From a checkpoint of a small mixture-of-experts model trained on Wikipedia.
Experts: 24 experts in each of 13 layers, a sigmoid router.
Below are experts of layer 8 (counted from 0) of a mixture-of-experts language model. Rows are named router (the router's row for the expert), gate (a neuron's input weights, with its number), up (a neuron's input weights, with its number) and show model dimensions 64-127. Each number is 200 + 20 x the weight over its row's rms, rounded and kept within 0 to 999.
Before each expert's rows: a language model's description of what the expert responds to. This comes from a sample of Wikipedia text that the model never trained on.

# expert 21
It responds to: Whole common nouns, especially professions and fields of activity, such as government, film, music, attorney, teacher, politician.
router,224,178,191,198,194,183,228,217,186,195,186,180,215,197,179,190,189,200,191,214,218,224,220,198,195,231,179,196,213,215,164,217,199,218,206,189,144,229,209,199,234,213,204,192,189,200,232,218,169,241,186,216,214,177,186,198,218,177,182,189,225,199,199,197
gate0,218,207,192,196,194,218,186,198,181,187,194,190,150,222,226,184,231,207,201,223,175,216,230,187,210,238,189,194,204,196,197,215,225,231,158,202,176,196,201,185,216,221,220,199,229,174,190,182,189,190,205,205,180,186,199,201,243,198,197,205,237,162,175,166
up0,201,205,198,230,223,233,209,183,218,192,229,183,194,167,195,200,224,180,149,206,229,192,177,202,220,241,189,214,189,205,202,172,206,175,197,218,151,186,206,214,209,198,216,198,170,220,202,167,187,214,172,190,189,210,188,208,217,187,172,192,194,226,193,191

# expert 5
It responds to: Opening pieces of personal first names, often foreign, in cast lists, credits and prose, such as Jan, J., Kar, Sam, Hu.
router,227,195,226,196,203,195,216,211,192,185,208,204,207,239,169,151,213,210,198,200,216,245,211,175,179,206,164,176,229,224,208,172,188,227,190,181,210,210,222,210,198,200,211,189,195,223,193,206,193,180,219,193,193,186,229,160,175,205,205,223,204,222,195,201
gate0,181,188,172,195,211,175,201,184,210,203,226,229,195,188,193,187,157,205,164,177,213,182,162,201,191,214,184,166,246,191,187,201,252,242,183,209,212,179,179,208,236,218,216,192,179,181,245,193,168,229,183,181,202,193,210,194,191,200,225,194,212,198,207,207
up0,209,180,168,213,197,199,228,210,205,202,202,211,194,178,229,215,165,173,212,205,190,215,199,221,228,197,201,198,189,184,212,194,193,207,198,196,207,169,203,178,218,209,216,215,224,165,219,198,165,195,182,207,178,219,229,179,202,201,191,166,227,254,211,213

# expert 23
It responds to: Middle stem pieces of longer Latin-derived words just before endings like -ation, -ate, -ing, such as V'ari'ations, rest'ruct'uring.
router,215,218,231,155,220,184,194,252,188,165,194,211,211,228,201,211,218,221,220,221,229,186,186,159,218,214,192,181,191,218,211,236,201,243,190,196,177,224,196,173,207,204,157,212,179,213,218,222,153,190,187,202,169,183,188,178,192,215,200,191,221,181,198,194
gate0,244,211,227,183,209,172,181,190,184,201,170,181,196,213,167,206,204,194,193,214,214,172,183,203,207,168,214,224,164,188,225,210,185,196,182,185,217,227,181,176,177,189,211,169,204,188,245,178,207,213,169,207,214,209,211,210,147,183,208,227,197,262,199,215
up0,187,209,222,180,236,237,188,189,187,167,181,197,213,195,189,251,214,204,174,178,195,153,219,193,196,184,195,187,171,198,190,221,219,204,173,184,229,209,228,199,196,213,189,206,192,213,226,231,210,172,214,179,196,194,182,182,153,208,182,172,164,244,176,194

# expert 16
It responds to: Line breaks, blank lines and section heading markers such as == See also ==, plus opening quotes in lists.
router,205,211,195,198,159,177,207,208,189,179,256,212,229,202,194,216,222,188,195,231,198,225,196,182,180,195,204,196,225,174,199,208,191,217,210,193,227,208,214,178,255,179,192,182,215,207,233,205,186,202,183,199,191,168,211,178,188,186,186,220,224,176,174,208
gate0,233,202,184,179,189,207,224,185,193,195,202,217,199,236,208,178,210,199,206,217,187,191,211,218,191,205,177,204,180,182,218,213,170,193,189,170,238,245,174,200,193,195,205,207,200,192,235,222,174,182,193,178,187,192,207,196,168,176,208,212,198,243,179,269
up0,200,197,188,181,192,214,213,159,187,216,161,191,183,154,202,168,186,172,201,182,195,225,185,193,215,223,185,183,204,181,218,234,207,242,223,219,180,206,207,193,159,217,194,205,194,158,161,209,191,196,224,189,208,194,173,194,232,198,224,199,192,217,183,242

# expert 8
It responds to: Function words linking noun phrases, such as of, and, in, to, by, for, from, and commas between names or places.
router,238,233,194,186,194,169,168,201,200,198,184,173,207,203,198,176,226,189,189,201,181,209,171,178,175,207,178,164,195,203,170,213,173,226,224,185,179,206,198,202,215,204,207,198,185,242,185,219,184,185,188,210,182,211,187,186,210,212,211,179,227,204,160,223
gate0,183,226,208,208,209,216,200,201,184,188,203,194,216,169,183,225,184,175,165,186,208,215,192,196,222,201,183,182,197,211,186,206,190,177,226,177,211,210,192,170,211,236,219,181,234,197,176,211,158,195,193,198,194,182,207,211,171,250,196,183,194,230,211,212
up0,157,220,187,163,199,199,168,176,206,202,220,219,202,194,208,188,180,219,204,204,217,210,221,213,193,183,201,187,193,191,195,205,187,184,227,189,215,217,223,188,199,184,187,205,204,195,170,178,181,208,206,174,204,181,215,170,204,165,184,167,236,198,230,193

# expert 13
It responds to: Periods ending sentences, often fused with word endings, plus decimal points and heading equals signs, such as ")." "s." "=".
router,213,195,207,167,179,176,196,210,200,186,183,162,239,229,216,163,208,196,159,263,189,213,200,201,203,192,174,187,194,220,181,195,227,228,241,211,152,217,220,201,190,208,187,230,202,220,180,245,203,179,208,204,201,171,221,193,202,218,215,212,222,184,156,202
gate0,212,210,176,196,202,208,230,212,178,200,182,215,212,169,193,161,183,216,223,189,150,180,219,181,213,191,191,186,229,226,206,178,203,203,208,220,195,186,210,190,170,181,180,226,191,214,167,212,212,204,208,191,204,168,190,189,193,173,182,203,185,171,188,213
up0,244,166,204,217,213,215,213,219,178,199,198,209,230,193,250,207,168,234,214,204,199,205,219,204,173,257,250,207,230,194,177,205,173,175,203,211,222,227,220,195,164,203,213,220,205,210,211,198,177,194,210,214,219,203,206,219,204,203,199,211,206,193,210,238

# expert 14
It responds to: Single digits and digit groups in dates, scores, tables and measurements, such as 1 in 1813, 2–3, 30.
router,220,191,222,187,219,210,190,192,204,194,184,168,242,184,174,182,189,213,195,212,200,257,196,214,143,211,192,204,192,232,144,223,209,225,213,188,182,173,211,175,199,210,197,206,175,241,209,226,162,201,169,198,172,186,204,195,206,197,224,189,200,182,204,182
gate0,208,187,198,228,171,191,182,210,222,211,179,212,172,184,181,185,200,223,217,221,156,193,206,232,191,211,205,204,192,243,174,211,185,211,248,175,226,205,198,202,222,207,164,184,185,210,224,183,203,234,219,193,158,189,182,184,189,184,176,237,219,209,185,192
up0,203,189,201,177,193,194,193,188,204,187,179,187,218,172,180,218,190,185,202,211,229,233,196,179,204,207,210,187,210,206,167,180,200,220,192,234,218,208,197,211,225,210,177,203,163,186,171,173,194,213,173,190,209,177,226,193,218,216,200,192,168,224,189,188

# expert 19
It responds to: Single uppercase letters starting proper names or capitalized words after a space, such as F in Fargo, P in Pilot, J.
router,204,218,206,209,197,227,219,223,192,162,218,203,282,227,163,169,204,179,163,209,220,226,203,174,164,185,216,179,212,200,176,201,249,217,239,182,194,202,203,186,210,226,160,196,183,196,203,229,178,219,201,190,171,203,208,177,165,209,188,212,229,194,183,177
gate0,208,215,226,204,193,214,220,176,180,190,218,183,226,218,188,206,189,203,194,146,215,237,199,183,177,203,184,221,206,202,217,177,235,192,212,191,168,177,188,185,188,200,180,195,225,215,188,194,206,203,189,181,173,165,182,153,228,215,179,207,206,185,184,226
up0,214,226,240,175,228,199,215,201,192,211,196,182,224,178,203,220,208,214,233,183,188,234,215,212,188,224,217,242,220,232,209,183,216,206,201,200,191,188,216,222,201,183,213,199,198,185,182,209,198,204,186,161,176,164,191,180,203,197,182,215,206,194,201,197

# expert 7
It responds to: Cell separators, dashes and year or number starts in tables, score lists and date ranges, such as |, –, 2022, In.
router,216,218,236,162,237,226,226,209,192,167,190,201,207,231,200,191,187,171,178,226,186,187,187,173,210,183,195,170,218,210,182,214,206,220,232,197,210,180,177,181,215,181,164,184,210,191,226,212,198,211,177,183,201,191,200,210,189,201,204,197,258,183,209,188
gate0,192,218,183,221,191,247,205,141,172,191,188,203,199,208,192,217,182,194,179,231,202,229,205,183,200,192,207,199,210,219,174,207,203,205,174,211,216,239,179,209,195,175,198,248,202,182,185,206,172,190,206,205,196,194,237,216,194,172,200,206,222,202,220,215
up0,190,213,216,223,171,230,184,187,175,173,201,187,199,183,159,192,236,234,195,212,204,228,196,175,191,184,197,192,203,176,194,210,216,194,176,202,205,212,202,200,162,179,206,212,239,177,202,220,182,166,211,205,171,205,209,194,212,205,208,164,236,168,201,199

# expert 9
It responds to: Lowercase interior pieces of proper names, mostly places and surnames, such as Casabl'anc'a, L'enn'on, Ostr'av'a, Kalim'ant'an.
router,204,207,190,205,200,189,220,218,221,181,207,186,215,219,166,165,213,194,200,220,220,221,219,159,218,212,170,195,212,205,199,210,190,238,196,169,208,213,195,177,215,202,154,196,217,214,224,212,207,163,180,201,170,185,220,183,202,184,192,206,188,222,178,169
gate0,208,171,168,197,178,187,186,211,171,193,166,201,212,180,213,154,189,217,233,176,164,199,228,187,194,194,224,196,214,219,191,227,221,199,196,220,178,205,186,188,208,198,169,192,183,193,218,213,219,206,199,198,222,193,164,181,168,175,196,202,187,219,191,206
up0,225,172,184,163,187,196,200,243,194,215,194,235,219,231,203,152,172,220,218,178,181,205,220,196,200,219,208,211,177,286,201,193,205,205,189,200,205,201,222,179,164,202,156,199,186,208,232,198,229,162,173,202,213,195,188,238,186,201,175,206,201,218,187,205

# expert 20
It responds to: Mid-word stems awaiting ing, ed or s, such as dropp, attribut, nurs, row in throw, and verbs like hold, follow.
router,237,209,182,186,167,209,157,204,196,190,209,192,176,212,205,211,181,196,182,231,229,197,206,171,208,208,183,182,225,197,197,189,223,219,197,183,206,193,165,217,241,215,207,204,192,205,224,207,208,203,180,217,167,213,196,227,172,207,202,187,226,219,214,221
gate0,214,176,189,229,191,220,224,182,175,203,229,186,211,209,231,197,181,185,223,196,181,217,180,177,217,231,150,206,202,214,205,198,206,224,185,198,219,160,204,176,193,188,195,149,202,184,226,187,202,183,179,189,164,189,215,170,197,221,198,208,199,220,224,203
up0,202,210,241,245,196,185,217,195,200,212,215,176,223,194,232,214,205,177,205,217,206,202,211,203,195,211,199,208,163,228,215,157,186,206,195,178,223,185,197,173,193,222,219,208,227,173,205,213,184,212,171,208,168,207,200,182,203,202,201,173,210,216,215,156

# expert 3
It responds to: Finite verbs and clause links right after a subject or clause, such as was, are, which, would, has been, commas, semicolons.
router,241,207,215,171,178,186,211,191,182,198,236,160,222,224,211,149,222,203,189,220,204,217,186,182,204,237,183,201,200,206,211,222,186,201,182,186,178,191,198,171,232,203,224,220,171,233,207,206,161,222,175,216,167,197,211,197,173,177,188,191,217,224,176,204
gate0,207,193,186,198,207,190,180,193,216,184,229,211,209,225,232,205,191,177,238,252,206,214,191,207,192,194,200,197,145,207,184,213,220,215,197,185,175,198,203,166,196,192,232,204,197,212,178,184,200,202,206,174,196,195,169,199,218,255,186,193,194,193,237,179
up0,220,187,184,193,209,181,213,201,209,243,201,181,180,194,200,161,225,179,204,216,204,199,161,201,198,235,193,205,177,214,200,203,204,232,228,168,219,177,219,234,220,185,204,209,202,231,201,188,149,206,207,184,216,229,187,203,203,220,203,198,216,232,207,199

# expert 11
It responds to: Byte pieces of Japanese, Chinese, Arabic and Cyrillic script, plus empty cells and header words in tables, such as Party, Peak.
router,222,178,237,177,232,163,200,217,191,175,168,208,195,238,214,181,221,227,177,210,212,211,215,189,205,190,181,178,225,230,175,203,192,213,237,191,169,220,213,188,209,182,235,217,201,205,231,206,166,219,217,235,169,173,191,152,161,223,180,204,220,229,175,181
gate0,191,187,203,214,209,193,174,167,222,234,220,184,182,189,202,217,187,224,167,145,227,192,207,167,200,185,218,218,228,197,188,216,218,181,222,194,200,204,181,197,175,213,204,194,231,186,195,205,232,212,200,187,179,184,197,170,182,216,205,197,216,229,185,232
up0,200,197,222,202,233,179,189,202,203,211,253,171,202,196,222,167,200,249,194,145,203,179,217,174,212,179,214,183,228,215,183,210,211,197,201,202,190,199,147,226,197,192,192,202,253,228,214,217,211,190,232,201,206,174,232,179,171,209,200,234,193,220,203,175

# expert 4
It responds to: Nouns ending a phrase, often after a number, such as season, years, game, election, plus year digits like 019 and table number endings.
router,205,178,198,178,177,188,240,183,181,179,216,177,235,210,185,189,233,199,186,228,173,197,223,211,216,193,195,199,226,194,172,220,194,214,186,183,168,214,191,186,198,192,212,201,168,198,241,239,163,215,179,210,196,206,190,205,202,184,188,226,214,226,209,180
gate0,177,207,200,223,199,217,202,216,171,218,228,192,197,233,159,207,178,207,193,226,170,199,221,235,223,174,194,223,182,161,242,199,245,168,164,163,205,214,173,188,223,210,231,175,208,186,215,229,195,200,218,203,191,180,183,198,198,174,178,207,181,252,209,208
up0,139,197,202,227,213,211,173,198,213,200,254,211,202,195,192,234,183,211,192,185,215,221,209,205,162,183,180,198,198,159,236,170,215,228,207,191,209,172,210,188,194,210,233,237,194,239,169,207,223,210,189,191,217,197,203,164,193,203,216,191,220,173,212,190

# expert 17
It responds to: Final pieces of surnames and foreign names before a bracket, comma or line end, such as -ić, -sson, -ini, Bl'ume'.
router,198,178,226,178,181,178,219,201,202,197,216,183,222,197,162,133,197,208,201,216,202,201,213,153,199,209,174,205,223,231,184,179,204,199,209,193,187,192,231,198,225,205,218,210,188,253,213,249,168,214,166,224,200,201,214,204,219,191,203,223,185,229,165,216
gate0,218,185,219,223,210,201,199,195,182,227,210,226,156,212,163,201,190,209,181,218,196,192,156,178,195,206,194,227,154,228,221,213,196,210,210,186,205,181,198,197,161,189,216,186,167,224,190,203,235,203,224,192,234,226,183,230,175,166,180,187,202,224,191,207
up0,201,157,192,185,198,196,193,200,222,204,195,197,192,196,182,196,203,170,210,210,179,197,219,199,190,196,182,157,222,165,209,201,218,178,237,185,179,189,203,220,218,173,209,220,254,166,209,190,188,187,185,221,175,218,220,152,203,241,235,209,204,177,203,204